Experts of a small language model: 1 pick a token.
Below are experts of layer 3 (counted from 0) of a mixture-of-experts language model. Rows are named router (the router's row for the expert), gate (a neuron's input weights, with its number), up (a neuron's input weights, with its number) and show model dimensions 0-191. Each number is 128 + 32 x the weight over its row's rms, rounded and kept within 0 to 255.
After each expert's rows: a language model's description of what the expert responds to. This comes from a sample of Wikipedia text that the model never trained on.

# expert 10
router [162 103 145 128 156 130 102 145 109  98 151 129 137 119 103  62 109  93  99 103 122 105 152 104 100 109 152 141 137  71 123  80 167  74  87  90 164 151 107 150  95 111 183 143 225 133 125 143 150 142  86 104 140 168  71 126  83 177  96 128 106 171  82 102 109 120 147 125  91 101 146 159  83 127 110 148 140 104 135 125 117  74 149  92 146 177 134 129 191 121  96 123 153  97 143  88 176 157 146 117  94 102 121 113  73 144 168  96 121  92 108 172  96 126 147 160 123 106  74  62  99 172 154 127 142 143  94 146 122  91 177 172 135 130 118 132  61  87  81 140  87 175  94 153 141 149 127 195 144 158  89 159 162 183  90  74 127 123 154  87 172 114 175 160 174 113  60 165 136 162 161 135 161  92 144 145 134 141 129 157 174 181 182 130 166 107 150 104  97 167 168 102]
gate0 [154 137 113 169 131  95 181 174 111 182 157 112 102 113 148 109 136 119 194 127 130 156 115 160 120  75 168 110 177 115 152 119  99 203 125 120 100 151 108 155 133 176 136 128 188 176 108 130 145 132  99  98 127 138 105 135  94 157  72 121 132 140 125 137 127 151 148 135 129  70  65 103 101 187 157  97 137 163  87 118 135 150  91 135 185 108 109 150  92 192  96 108 147 110 112 147 116  91 165  79 119 160 121 157 129 146 112  67 134 133 103  95 125 100  44 207  91 102 157 112  91 145 123 141  64 143 167 142 152 157 152 161  62 112  72 129 159 120 149 100 113 187  73 208 106 149 113 132 107 140  99  57 102 105 146 173 135 179 129 135  85  82 133 164 166 137 190 140 178 129 130 140 121 106  88 151 166 164 109 124 131  75 104  79 117 118 178 146 122  81 142 117]
up0 [156 103 185 139 108 128 145 136 143 159  97 138 101 155 172 132 113  78  87 113 136  57 149 142  87 124 130 130 115 140 104 116 154 138 135  77 139  86  86 156 156  83 170  54 140  95 160 156 138 147 146 163 107 133 132  80 110 142 113  83 163 105 163  61 153 224  85 103 184 155 119 118 125 140 154 141 128 139 111  79 140 118 149 153 122  61 125  97 140 172 128  71 116 121 143 134  99 149 128 144 186 147 215 133 123 117 158 175 144 143 128 171  85 101 135 124  73  53 118 131  85 121  95  49 146 110 134 109  74 136 186 135 162  84 173 188 199 129 144 121 116 150 133 100 111 164 129 123  89 146 140 123  91 160  59 163 157  75 144 125 166 127 163 153 123 137 135 108  91 118  95 164  81  90 109 155 134 152 125 142 180 105  68 146 154 123 145 131 183  96 116 111]
Description: Capital or small L at a word's start, plus small digits and "of" in tables, e.g. (PLE), little, licenses, approximately.

# expert 23
router [148 129 173 137 146 179 119 122  64 113 158  94 201  88 102  65  73  97  99 110 155  88 157 147 119  68 144 168 111 112 128 130 116  43 138 114 170 131  58 185 116 120 147  80 113 171 104 121 141 184 113  74 108 106  90 114 101 149 110 119  84 121 140  81 109  93 154 138 129 100 133 157 120 140 131 167 120 125  90 170 160 120 141  86 122 161 105 127 191 148 111 119 162  68 171  82 160 116 148  73  91 153 119  95  75 164 108 101  74 122 134 124  84 119 125 147 133  63  80  89 144 125 121 170 108 194  87 148 125 139 177 181  69  98 145 185  93 116 109 154 105 139 142 151 129 142 149 156 138 120 139 156 174 138 143 120 153 122 162  86 108 138 138 172 170 181  82 131  90 170 132 134 156 114 141 143 167 144 100 162 137 171 171 104 118  80  79  95 112 153 171  83]
gate0 [134  96 136 119 178 168 108 112 117 145  88 181 191 118  97 134 139 172  80 169  58 157 167 133 131 135 117  73 115 133 123 131 135  68 132 168 143 154  91 110 137  85 108 197 140 112 138  69 149 120  51 171 142 162 146 152 136 125  71 106 143 113 123 141 133  40 138 140 157 109 146 178 143 105 151 148 146 103 131 133  65 140 133  70 167 131  78 135  69 101 105 118 143 139 141 149 130 139 100 140 142 208 130 110 116  43 175 104 100 169 112 156  93 204  88 156 135  59 129 122  96 151 137 148 150 111 103 183 102  96 131 174 135 129 158 122 183 116  69 153 155 130  99 108 110 143 113 154 115 140 105 180 108  65 114 134 137 116 145  77 146 165  79 115 176 157 113 151 131 120 128  76  76 187 104 129 106  67 155 153 146 115 126 147 159 104 139 107 123 140 135  80]
up0 [141 127 166 135  53 126 154 123  80 140 160 137 112 136 131 177 155  64  79 148 144 120 128  93 115 116 155 138  98  91  99 183  86 152 126 128 154  85 111 127 114 116 109  78 120 130 116 162 115 183 154  81 141 137  96 113  83 180 153 145 164 145 164 105  97 208 119 155  96 124 128 141 155 104  82  64 147 165 114 128 165 104 127 190 115 148 136 177 156 138  80 150 137  62 136  80 132 122 127  76 135 163 133 103 131 192 108  83 158  75 125 107 153  70 228 102 133 169 131 132 154 112 141 116  98 127 151 112 196 180 108 130 163 135  97 194  71 185 190  62 145 102 125 165  97 129 129 108 167  56 103  79 109 125 118 122 147 101 101 164 145 158 148 174  81 150 109 105 130 138 162 144  85 124 132 114 117 165 142 118 116 117 108 163 170 147 127 119 126  93 128 181]
Description: Inner syllables like ab, av, om, ong inside foreign surnames and technical words (Šabac, Papapavlou, non-abelian, enables), and = signs.

# expert 31
router [157  74 153 131 147 153 118 155  99  99 150 133 122 114 132  99  64  73 136 107 132 157 181 153  96 108 180 182 100  90 128 111 115  62  79  73 133 138 105 131 114 131 141 136 126 118 107  75 181 184  87  88 109 118  75 117  97 171 103 153 128 115 120  96  82 132 195 157  94  98 145 163 127 134 121 152 152  95 140  94 124  84 178  97  91 163 127 132 135 145  89 117 177 127 131  99 122  96 142 100 109 101 103  85 128 176 188 106 109  87 122 151 116 102 110 126 122 106  70  72 135 151 129 145 111 185 103 104 152 112 176 153 116  86 149 154  81  85  92 200 116 129 152 152 162 185 158 143 150 144  39 157 130 154 114 116 124 162 137  86 167 119 172 166 170 137 110 134  99 129 127 183 111  80 147 217 200 140  67 153 142 125 153 118 159  89 127 101 155 183 135 116]
gate0 [151 122 152  63 133  98 108 111 162 132 122 131 175 177 112 147 110 134  85 106 131 100 113  86 119 167 133 171  61 157 130 152 164 146 114 114 128 178  72 123 107  95 191  72 106 216 116 148 109 139  99 195 137  85 206  54 144 106  84 148  83 108 136 139 101 125 105 151 178 134  97 134  92 134 159 167 149  80 121 151 138 134 136 157 145 117  62 182 139  93 133 135 131 148 117 168 141 130 129 194  97 106 144 101 170 102 117  98  75  89 140 162 104 169 145 148 104  90  81 153 112 109 162 176 183 101 141  60  88 142  93 100 201 178 137  88 125 127 153 140 129 157  97 167 120 126 120  96 110 139 109 145 121 173 117 157 156 114 106  95 147 111 130 161  91 134 137 158  78 138 117  91  99  66 154 181 176 114 145  90 136 137 109 109  79 188 103 145 119 124 171 169]
up0 [127 116 133 167  99  96  88 158  98 128 153 156 125 130 170  64 166  95 129 101 159 131 131 158 122  74 127 118 140 174 122 138 121  73 127 121 164 122 120 165  96 153 117 165 142  98 115  80 146  97 151 176 142 116  72 145  93 161 203 192 102 121 112 130 145 124 177  87 144 109 109 107 159 163 121 147 132 178 132 121 143 124 127 181  70 125 160 100 127 133 162 114 150 106 129 133 125 110 130 107 162 174 124 173 135 147 170 145 123 135  90 125 171  58 115 147 124 132 135  91 218 129  85 122 114 140 110 151 148 139 136  60  58 152 120 166 108  96 155 120 113 145 119 142 145 145  96 103 106  90 164  85 174  61 188  70 109 141 128 155  89  95 212  88 126 124 150 171 110  79 151 202 102 112 132  82 123 212 118 149 116 170 123 121 124 106 218 129 155 151  65 114]
Description: Second short piece of a word after a capital, e.g. ap in Napoleonic and Papa, Car in Carolina, ak in Peak.

# expert 21
router [131  71 166 119 184 169 118 144 139 137 154 118 130  89  93 118 104  77 123  83 152 129 167 112  89  77 197 148 113 126  90 133 158  80  79 118 143 122 116 172  90 137 157 118 149 178 119  97 171 157 107 132 133 125  76 101  73 163  97 149 117 194 102 117  85  82 124  83  87 127 129 129 129 155 138 149 136 149 149 130 141 121 130  57 112 131 165 145 159 132  79 150 169 142 144  65 175  78 135  71  98 122 109 109  74 180 132  98 133  88 104 157  98 117 134 181 139 111  87  75 134 140 100 141 111 120 111 175 127 163 170 151 119 130 111 171  88 138 107 171 158 133  90 136 154 111 200 148 165 163  90 145 114 179 126  73 212 102 114  98 136  85 140 203 135 135 122 129 106 154 161 162 125  94 166 136 119 193 112 179 190 154 183 148 157 110  98  96 111 160 173 111]
gate0 [103  98 101 112 139 173  86 109 139 108 116  88 146  95 176 107 100 186 161 102 105 186 172 133  90 114 153 177 103  68 133 115 121 147 134 154  74 140 182  98 133 105  83 146 173 150 125  88 152 115 144 165 162 127 140 122  96 147 108 111 131 157 162  76 138 136 166 150 128  91 153 106  86 147 143  61 135 145 166  88 118 122 131  78 156 132 150 161 175 180 113 177 157  94 149 118 133  96 137  99 205 186 100  76 111 173 157 142  93 152  83 146 129  94 100  55 104 175 145  80 116 121 199 127  88  69 115 114  98 175 145 119 151 136 168 123 154 153 144 166 122 153  97  72 204 119 146 126 150  73 151 144 137 131 130 156  39 146  60 147 129 121 125 131 152 146 106 145 126  84 117 124 125 106  84 113 145 191 109 150 130 131 135 149  98  87 162 124 192 110 111 186]
up0 [ 51 146 114  97 106 132 122 116 128 110 133 148 166 132 169 172 126 144 116 155 114 140 132 134 112  89 122 119 125  84 145 102 111 115 115 180 113  86 117 113 203 109 141 161 127 159 225 113 161 190 109 146  87 154 165 104 147 146 129 111 103  90 141  65 118  70 121 132 144 109 113 106 110 113 132 146 155 154 125  85 121 115 114 101 141 117 119 174 151 121  95 154  95 121  85 130 154 143 149  49  45 174 131 130 159 155 125 118 141 133  45 150 150 176 168 146 114 147 192 135  90 174 160  70  93 155 123 161  73 184 133 156  99 129 128 204 113 145 129 168 201 130  89 104 136 126 148 136 133 122 163 180 130  67  95 106 156  84  90 177 176  87  79 122 112 165 115  85 118 112 127 129 140 182  98 105 137 160 138 224 138  83 126 130 159 118 101 141 128 151 121  89]
Description: Word-internal pieces like ch after S (S-ch-weizer), -ent in Regim-ent, plus -ummer, -ide, -or endings; also some, last, September.

# expert 15
router [119  67 163 134 210 152 106 140 129 158 214 131 161 128 126  78  72 123 125 127 176 108 156 167 115 106 121 155 127 109  53  99 187 103  94 126 187 129  69 180  99 105 144 114 210 203 134 145 157  93 125 112 138 148  96 111  88 150 107 126 111 131 127 139  80 110 104 133  77 102 154 146 118 115 149 143 105 140 193  90 137 115 134 113  66 147 177 121 194  89 102 162 162 119 128 114 188 128 153 140 105 164 124 123  73 166 175  97 124  98  96 118 116 141 165 108 161 100 118  93  80 182 139 136  85 174  93 161 100 140 122 160  97 124 140 133 105 111 120 157 110 107 102 203 159 181 171 165 162 106  85  99 115 153 141  97 176  86 140  90 155  85 131 129 152 133 115 174 115 191 130 133 132  85 129 126 115 105  60 176 143 145 166 147 157 122 132 104 129 153 156 139]
gate0 [ 97 128  92 138 139 140 134 139  48 121 142 137 114 166 117 146 123  77 111 148 143 154  99 125  69 145  85 164 154 105  88 136 136 148 144 110 119 147  90 154 103 157 183 124 110 129 143 173  97 118  93  77 160 109  92 148  96 146 138 147 112 140  99  77  52 199 159 221 100 133 141  99 114  97 225 159 104  98  98 151 114 134 167 171 134 187 130 143 112 119 160 168  56 119 160 108 151 162 164 206  99 111 127  61 115 106 160 111 120  76 128 138 154  72 149  92 105 103 136 161 171 118  79 126 151 158 118 132 122 100 127 129 110 156 155  95 128 143  90 103 174  85 161 143  76 182 167  98 120 114  94  68  91 167  86 126 137 106 118 192 161 149 111 111 153 119 135 175 104 122  90 126  85 156 165  95 133  99 135 164 175 135  96 127 185 176 134 117 143  96 143 115]
up0 [154  94 115  96 115 151  58 118 158 105 124 116 131 141 167 118  90 112 141 188 145 119 109 101 168 163 112 122 116 142  51 121  99  94 105 128 101 165 106 208  84 133 154 124 117 112 158 184  42 143 160 113  96 113  88 174 127 104 107 141 136 109 142 137  89 179 128 168 151 133 106 101 105 111 131 130 103 172 122 121 154  70 145 162 146 127 184 187 167 100 181 165 142  99 111 114 131 138 100 121 145 164  96 128 138 145 141  69 130  68  47  85 151 109 123 118 109  69 115 148 114 133 148 133 170  98 117 120 174 150  96 125 130 165 175 176 111 187 107  99 145 120  74 102 139 133  87 157 119 111  68  91 133 128 142 125 121  87 121 158 148 114 152 134 190 115 157 133 177 139 147 108  46 119 211 128 143  76 120 134 162 139 143 177 160 146 159 133 216  70 160 130]
Description: Word middles after h, H or f onsets such as hal-ft-ime, Microso-ft, -ell in surnames; also World, appear, Team.

# expert 20
router [163  87 185 120 148 185  79 115  93  63 169 145 144 129 102 125  90 101 139 105 114 101 179  97 120 130 158 123 119  64 115 119 156 128 110 127 149 149 105 157  84 102 134  92 187 156 177 100 160 116 148  85 101 172  72 102  82 115  80  90  74 167 118 136 112  84 122  80  90 140 153 110  88 132 121 165 105 146 142 135  87  72 128 107  71 161 148 114 113 156  75 207 132  89 119 108 182  99 135 138 135 194 148 123  95 131 159  90  81 122 119 134  83  63 111 129 103 125 134  96 121 187 159 113  94 159 105 108 121 157 156 197 129 126 146 184 115 111 113 166 111  98  90 152 133 138 105 131 137 162  91 143 129 137 105  72 144 110 169  89 202 150  97 130 205 174 104 157  88 138 131 152 115 118 162 120 144 131 110 155 200 166 209 126 127 124 159  94 120 144 135 109]
gate0 [169 154 133 133 134 118 107 139 149 134 125 147 109  84 100 144 139 173 118 114  87 124 123 113 175 107 119 110 152 119 150 158 131 133 124  45  88 112  99 207  83 154  84  97 161  58  75 167 184 149 106 101 163  75 104  91 114  91 179 145  98 154  99 161 148 173 117 143 184 109 187 138 107  66 138 105  57 188 129  93 114 106 119 139 111 103 129 169 154 148 129  80 140 155 132  99 152  93 193 149 124 139 133 166  95 123 153 157 155 120  88  64 110  87 176 114 122  95 106 128 148 142  66 118 120 155 152 113 156 124 124 134 108 155 150 177 168 134 203  93  94 148 147 161 107 165 122 135 111  79  97 126 118 136 102 122 119  58  96 202 108 159  97 143 185 155 122  68 132 133 168 180 133 106 103 118  97  93 143 191 158 106  72 137  76 117 141 120 166 142 108 151]
up0 [ 96 119 181  93 173  78 178 151 149 151 139  85 114 132 133  72  73 129  62 135 139 116 127 100  72 153 140 202 107 134 150 129 179 161 140 122 132 125 160 111 129 117 177 150 110 123  96 126  78 144 155 177 104 140 150  82 182 176  75  53 138  96 148 119 136 128 127 126 145 179  80 121  77  95  48 106 125 118 165 173 153 112  93 137 153 201 140  84 128 116 149 137 140 130  99  97 109 180  85 108  96 127 136 141 135 162 132  99 140 137 105 100  76 177 149 159 183 119 110 131 167  78 205 107 184 199  94 107 123 104 125 134 164 101 141 110 106 131  90 148 141 121  66 148  81 199 159 142 123 161 168 113 127  94 154 156 110 111 115 102 159 123 138 106 142  72  89 141 163 140 104 118 100 165 120 183 115 193 128 163 102 121 137 117 105 132 142 123 127  80 107 182]
Description: Noun-forming suffixes such as ion, ity, ment, ure, ory that end words, plus known in "known as" and film, work.

# expert 14
router [161  65 176 146 193 183 135 144 142 103 145 154 121  83  78  91  91 127 101 103 151 118 133 103 153  94 203 139 113  97  78  92 149  75  89 127 167 129 124 154 118 107 106 112 167 175 141 104 127 153 130 141 134 147  86  76  82 130  88  91 134 131  75  96  91 104 111 129  96 126 178 146 128 120 138 206 130 164 118 123  79  96 156 124  83 152 169 168 177 163  79 136 157 124 105  90 155 103  97 107  76 142 147 103  55 131 169 112 145 113 168 175  80  87  92 169 148  89 111  96 100 144 151  94  97 169 101 163 163 162 146 151  87 113 115 143 122 118 115 128  88 156 112 142 166 121 189 176 178 128 128 120 172 197 140 103 186  90 130 111 135 102 130 180 134 171  95 126 107 124 116 139 162  91 111 163 192 119  83 163 154 152 182 107 169 102 148 107 106 183 144 119]
gate0 [122 146 151  66  97 127 177 148 166  60 126 124 165 145  69 134 124  95 190 171 102 118 109 157 123  87 162 144  74 131 112 161 157 174 103 118 152 135 160 125  88  95 134 145 136 203 128 111  83 149 144 103  79  98 196 104  79 209 152 160 164 137  87 122 108 174 158 143 154 197 102 131 131 156 164 102 140  69  86 133 149  85 135  99 105 131 117 112 115 157 166 133  73 127  99  90 152 150 120  90 110 126 128 138 109 115 103 118 144 131 136 175 150  68 134 103 123 122  85  75  94  98 152 155 116 162 129  57 177  85 147 106  98 151 152 131 151 106 109  63 115 137 187  99 172  74 136 141 140  86 154 113 126 180 146 107 158 121  67  85  87 159 139 119 188 124  50 147 143 113 138 117 127  89 129 133 167 118 156 135 175 153 131 144 139 160 111 131 133 207  89 134]
up0 [157 149 112 168 163 212 137 110 111 147 195 128 160 149 182 137 104 138  81  85  85 117 137 118 114 102 154 199 102 140 115 119 144  68 180 154 126 129 135 140 119 135 133  90 128 108 125  89 149 145 158 192  74 151 135 159 188  81  73  44 132 137 188 134 130 110 108 118 123 147  90  69 115  89 144 102 178 117 163 119  84 153 124 133 139 178 195 112 144 125 113 155 122 102 128  97 108 188 122 148 142 175 127  49 115 150 166 188 119 149 122 140 129 117 117 100 122 120 112 141 224 139 128 122 127 133 114 162  98 126 109 149 162  98 133 149  68 170 159 137  96  95 148 114 127 109  76 104  96 135  56  95 160  85 110 129  86 154  99 119 130 133 148 159  84 133 201 111  90 120 129 139 109 199 121 194 100 193 124 100 107 135 100 112 112 165 130 106 139 128 163 142]
Description: Middle pieces like wo in Wedgwood and Ashwood, le, ive, ig, plus comm, most, red, and numbers in tables.

# expert 4
router [155  60 159 118 175 170  85 127 132  69 181  99 144 132 107  77 123 100  97  85 131 121 150 111 129 101 160 142 111  93  77 101 153 134 110  90 147  80  77 167 108 107 157 110 134 164  94 131 204 215 100  67 141 166 108 131  83 180  80 125  78 145  93 104  78 112  95 143  82 109 145 164 120 108 131 150 109 107 139 140 146  87 151  55  95 150 129 141 121 146 104 157 170 169 152  69 179 112  75 127 111 175 143 127  97 151 175  86 115  99 118 146 105  84 128 174 146  67  85  81 100 170  87 142 123 157  79 138 118 151 146 147 109 123 144 157 133 107 121 156  80 104 129 184 138 147 117 148 139 178  95 141 170 170 119  95 172 106 148  72 125  84 189 148 162 126  86 154 101 143 144 142 123 123 189 145 137 102  96 161 150 134 178 133 150 115 133  99 105 152 184 112]
gate0 [138 134 108 115 147 147 128 150 118 135 190  77 159 152  94  98 132 146  84  98 151 138 106 191 175 151  78  91 166 137  99 113 159 133 167 129 166  95 120 112 104 140 166 102 169 107 104 130 134 150  87 106 110  86 130 149 109 125 114  92 117 134 134 176 138  45 116 189 128 129 114  54  89 117 120 133 100 122  94 175 111 103 120 141 117 157 132 117 119 184 154 130 174 130 108 219 102 152  98 128 119 168  94 129 127 166 119 137 118 159 158  94 152 112  29 133  49 120 149 106 121 100 137 155 145 108 139  97 143 148 102 155 153 138 154 221 148 113 195  10 136 186 120 152 157 109  98 119 228 156 120  93  81  78 121  84 147 137 129 101 129  96 107 150 181 107 114 102 116 144 132 117 133 150 149 147 185 116 197 122 144 145 150 126 121 101 132 123 131 125 139 103]
up0 [ 97 157 130 136 133  97 104 115 132 126  92  88 175 180 181 112 109 135 187 157 102 105 145  88 115 135 117 126 116 103 130 143 124 130 103  99 118 171 130 127 205 107 123 124 163 174  85 125 160 169 149  85 170  96 151 130 133 114 121 140 100 154 152 104 157 164 164 118 135 114 130 134 155 138 106 136 190 164 149 133 102 123 118 188  71 136 104 114 108 133 131 160 150 152 128 138 123 119 132 115 145  76 153 103 227  72 102 145 156 118  69 104 155 126 138 121 106  81 146 150 111 102 147  27 104 145 159 105 179 143 195 126 148 124  44 113 173 114 127 152  95  84 123  96 165 153 202 155 163 176  60 201 141 132 167 124 137 126 119 144  98 152 114  60 134 133 105 118  76 129 126 159 154 115  92 133 119 139 134  73 108 159 194  76 176  76 134 122 178  93  80  90]
Description: Letter P pieces, opening brackets before years or notes, and units like ft and km in tables, e.g. Palantir, (completed, 5 ft.

# expert 2
router [156  87 135 155 175 151  98 199  97  96 159 136 125  73 102  98 115  58 122  86 161  73 124 159 128 135 175 112  79 108 110 124 160  96  76 138 141 124  98 165  90  86 126  99 182 156 136  87 153 137 109 108 107 121  75  89 106 155 114 124 131 159 129 140 119  63 125 138  96  90 124 151  99 146 151 151 119 173 129 167 153 120 192  85  67 135 154 125 141 168  97 207 137 137 151  83 159 122 149 130  96 125 150 103  74 158 177  66 104  60 138 139  85 139 138 125 137  87  93  90 105 152 121 124 139 117  78 132 119 104 230 161 118 108 162 182 114  94  93 146 132 146 105 156 137 171 197 160 166 166  98 113 167 178 103 112 134 117 171 115 148 124 153 147 136 179 106 128  93 137 171 145 169 102 167 134 187 163  88 122 155 159 180 116 134 148 168 104  80 128 145 114]
gate0 [154 138 144 108 145 119 124 169  98  75 103  48 117 111 128 146 140 154  70  99 146 152 170 165 169 114 136 123 126 154 153 108 179  36 149 114  81 140 127 132 130 137 171 139 141 146 135 146 154  86 174 126  99 128 163  96 159 118 135  94 150 148  97 103  72 153 163 141 111 141  83 175 145  95 115  75 123 195  64 149  89  88 125 124 115 107 125 107  94 113 118 104 119 102 186 140 100 111  89 113  99 165 120 110  98 115 123 139 177 145  87 160 135  64 139 117  94 116 113  50  98 122 137 113 167 180  98 110 106 106  88 120  83 169 186 210 114 145 158 136 110 153 141 101 141 174 164 105 131 144 182 152 163 135 118 137 127 116 209 190 126 168 120 118 139  99 115  59 113 103 121 107 166 148 179  94 107  78 178 100 115 153 162 163 110  87 146 172 173 110 175 179]
up0 [ 31 127  88 124 119 110 138  99  80 141 148 119 149 164 133  73 124 112 100 164 135 108 114 192 133 122  75 126 101 124 124 119 104 127  60 105  91 127 157 155 145 124  89 112 129 146 115 127 134 122 130 133 110  71 135 114  92 124 208 141 128 148  97 192 125  51 111 158 114  81 130 127 180 117 207 135 136  65 165 108 175 165 130 121 168  94 145 113 119 122 134 137 157 158 106 176 152 142  80 101 141 167  70 150 134 137 109  65 124  81 151 110 101 175  60  97 150 101  45 138 141 175 105 136  94 133 147 114 127 145 147 144 112 124 150 190 126 135 100 146 165 161 109 135 143 147 102 148  77 123  70  49 110 128 142 133 121 134 113  79 125 161 162 110 136 102 108 170 189 183 126 176  87 168 151 131 118 106  46 115 158 143 171 115 139 182 101  72 113 141 133 151]
Description: Short word starts and middles, especially e, E, ic, u, i, en, in words like epilepsy, either, knows, Environment.

# expert 9
router [165 103 191 142 143 171 102 180 101  87 162  73 143 104 124  96 106 120  91  84 164  81 160 153  86 134 191 144  87  85 152  59 146  61  74  80 165 122 105 159 143 116 107  79 114 161 134 148 120 146 113 119 142 110  85 134  79 103 118 120  88 151 128 150 127 110 118 119  99  81 202 135 126 137 178 166  96 163 175  98 168 124 147  97  90 198 160 165 138 177 102 145 174 106 115 116 150  80 136 121 119 127 101 139  84 119 132  90  77 131 126 148  59 134 109 113 140 112 135  84  78 151  90 106 129 159 108 184 125 111 205 152 107 119 164 158 150 110  71 145 125 100  87 165 123 182 146 181 136 132 115 129 170 184 117 149 149 111 152 105 152  67 136 148 149 155 105 146 102 202 182 149 119 114 120 112 146 107  75 155 138 153 159  71 150 132 150 121 123 164 174 124]
gate0 [ 54  76 120 135 186 154 131 136  89 173 125 135 109 117  64  92 161  69 146 128  93 166 134 167 106 137 133 120  86 180 161 136  97  59  84 107  99 185 131 147  79 103 162 191 151 138 130 147 165 126  88 152 121 133 163 112  72 101 113 104 162 133 153 100 120 142 118 176 124 164 167 120 119 139 161  89  83 161 102 108 171 114  98  99  83 124  72 147 137  86 160 140 172 168 121 183 142 128 142 100 182 121 108 120 157 142 145 126 159  93 122  97  93 144 181 153 108 149 159  82  91  99  94 154 151 157 135 179 121 139  93 134  98 115 109 127 183 114 149 169 100 132 188 134  95  85 161  98 152 151 166 114  65 132 121  84  97 142 145 122  99 106 143 101 173 147 149 128  89 113 198 150 187 128 115 139 204 142  85  80  65 177  96  91 134 144  94 120 131 143 155 183]
up0 [124 146 180 114 139 152 169 163 160  52 130 112 141  87 110 124 152 132 107 148 155  99 130  81  99 180 144 128 144  69  83 126 164 179 140 193 130 137 100  95 117 137 128 143 173 106  91 154 146 142 126  98 112 136 116 162 119 207 154 144 119 147 130 127 193 105 100 132 128  83 133 151  66  96 138 195 141  96  39 159 100 190 147 120 124 107 115  63 136 154 141 120 112 151 138  20 145 126 157 201  42 117 166 137 141  85 143 136 113  97 166 171 137 185 118  89 105 125 144 154  99 139 138 111 104  96 103 131  93  78 152 108 136 140 141  76 123 136 133 109 145 110 183 107 130 126 168 128 130 117  94  84 176 124 121 174 108 155 106 165  77 106 181 137 126 110 115 133  98 126 102 122 132 200 101 169 105  96 171 182 167 139 129 155 127 140 106 105  88  86 100  83]
Description: Final or inner syllables of words and names, such as -on, -ing, -in, -ane in simult-ane-ous, Benjam-in, Souther-n, m-on-ths.

# expert 3
router [180  57 180 106 190 152  83 185 105 103 158 107 130  97 104 119  75  87 130 122 153 123 176 135 123  79 190 138 103  99  85  85 182  95 128 111 173 115 109 165  71  95 113  87 155 161 109 119 134 113  96  83 118 145 110 128 103 108  36  92 134 198 112 147  64 114 138 142  82 145 150 183 119 138 142 191 111 144 131 152 154 130 138  95  84 159 132 158 150  88  90 122 153 122 172 123 194 143 157 105  81 117 136  70  64 157 136 100  94  91 164 134  82 128 130 148 147  86 112 100  87 169 109 128 137 106  96 149 165 147 157 127 101  98 154 134 136 148 117 150 119 112 118 111 137 144 152 159 133 141 143 117 176 176 132  66 161  91 182 110 168 124 142 144 176 130  71 145  75 126 158 131 137 101 168 123 207 130  87 143 154 165 171  90 145 101 116 114 118 161 159 115]
gate0 [145 156 115 139 105 178 136 128 107 148 128 166 119 142  57  99 160  79 109 196 150 141 124  78 186 123 111 115 115 203 139  94 140 110  83 177 166 139 102  89  89 160 166 195 170 139 153 139 173 135 151 174 101  92 166 139 108 153  93 170  98 158 117 108  83  85 113 125  83 145 178 134 187  99 153  90 114 143  99 151 148 100 101 129  69 131 115 141 103  51 100  94 109  74 128 112 172 134  94  79 115 108  91  44 195 116  82  97 139 103  97 168 126 145 128 152 125 153 168 131 179 120 103 134 155 170 136  88 166  95 156 132 127 136 166 108 143 178  88 152 130 141  84 164 188 176 146 113  90  96 187 142 123 180 137 112 152 149  64 109 142 197 144 106 147  73  67 144 125 112 140 139 104 142 147 110 129 102 113 153 111  98 126 114 137 148  85 135 144 130 106 135]
up0 [130 100 121 114 100 165 167 149  91 141 118 159 134 153  91 107 183  88 115 163 144 115 197  53 135 178 201 144 129 206 106 128 151 122  58 101 143  87 147 152 115 136 133 148 158 162 181 187 149 150 143 155 114 140 145 116 108 105 103 159  73 141  76 129  97 127 112 121  71 127 156 153 164 150 121 152 177 120  89 134 123 162 109 145  90 126 140 172 128 110 149  88 137 116 160 146 136 150  92 111  75  73 142  91 143 128 118  50  91  93  70 108 120 145 147 160 140 110 133 125 157 115 177 133 146 122 116  97 145  92 151 104 185 157 130  72  75 171  82 129 150 187  76 175 194 120 113 168 117  93 154 117 143 146 166 168 158 177  93 129 161 149 115  95 118  65 112 167 125  89 117 167 122 151 141 151  78  84 140 103 141  62 113 118  91 155  90  97 100 119  93 186]
Description: Pipe characters separating cells in wiki tables, especially at row starts; also suffixes like -ous, -ful and occasional article a.

# expert 26
router [158  83 153 100 182 160  99 146  72  89 166  87 166 106 116 107  94  88 117 100 182 111 131 126 150  83 135 177 110  77 123 120 214 117  73  97 193 116 109 178  81 116 146  86 115 180 109  65 166 182 119  91 161 178 114 112  98 134 112  95  87 131  83 136 109  95 144  99  77 110 139 138 106 131 155 157 121 157 114 143 126  98 191  91 105 144 121 157 148 160  66 173 137  97 124  96 158  95 124 111 135 138 101  78 118 139 135 129  90  76 146 160  92 104 143 178 127 110 117  56 112 124 117 133 112 145  82 134 113 159 144 143 101 128 131 147 120  90 101 206 100 129 137 185 184 154 132 161 142 150  56 131 146 153  82  97 109 108 168 102 141 117 136 139 172 127  90 130 106 156 135 151 159  95 160 164 161 131  62 158 177 167 182 127 193 121 138 108 116 139 186 129]
gate0 [151  99 133 123 147 124 100 137  72 133 108 144  91 127 132 114 163 159 153 123  96 119 125 101  67 130  95 141 129  94  57 155 111 153 145 108  77 120 180 124 137 151 103 143 129 104 119 127 156 138 149 152 156 152 140 196 119 154  71 176 158 121 119 160  65  90 161 167 116  76 147 128  93 145 136 180 145 143  94 136  40 158 168 140  80 114 113 130 104  58 124 142 171  87 124 178 176 191 196 133 163 149 144  92  66 188 131  43 125 117 120 103 115 124 157 124 156 119 127 119 185 160 113 123 157 163 209 108  89 146 140  56 159 102 146 102 119 112 158 116 124 105 130 118 120 141 162 166 145  53 160 131 116 133  99  93 117 126 128 120 124 193  88 159  97 169  91 146 163 112 110 148 107 118 122 157 103  87 146  94 160  69 124  89 110 126 123  98 184 149  84 188]
up0 [142 180 131 158  75 128 176  58 126 109 141 108 162  78 126 157 127 129  99 134 151  78 147 188 104  76 188  85  86 167 106 120 123 105 137 150 138 154 120  89 152 165 150 143 162 102 103 111 150 125 165 136  54 152  82 158 111 137 143 140 147 119 124 155 132 119 125  80 177 174 144 139 131 111 125 115 119 135 178 124 150 132  67 131 130 156 158 148 188 156  83  79 136  87 205  92  87 141 155 154 143  77  78 120 128  98 161 118 164 143 157 113 157  34  60 102 136 164  86 176 113 102 115  97 182  94  86 106 137 107  92 167 106 145 101 139 137 158 149 164 140 158  98 151  95 151 140 103 144 138 178 105  70 117  93 124 152 125  71 125 140  93 152  83 162 101 169 172  96 103  94 104 146 161 144 141 115 144 139 107  52 176 105 130 151 138 114 148 151 172 186  80]
Description: Newline tokens ending sentences, table rows, and list items, especially before section headings or the next table row.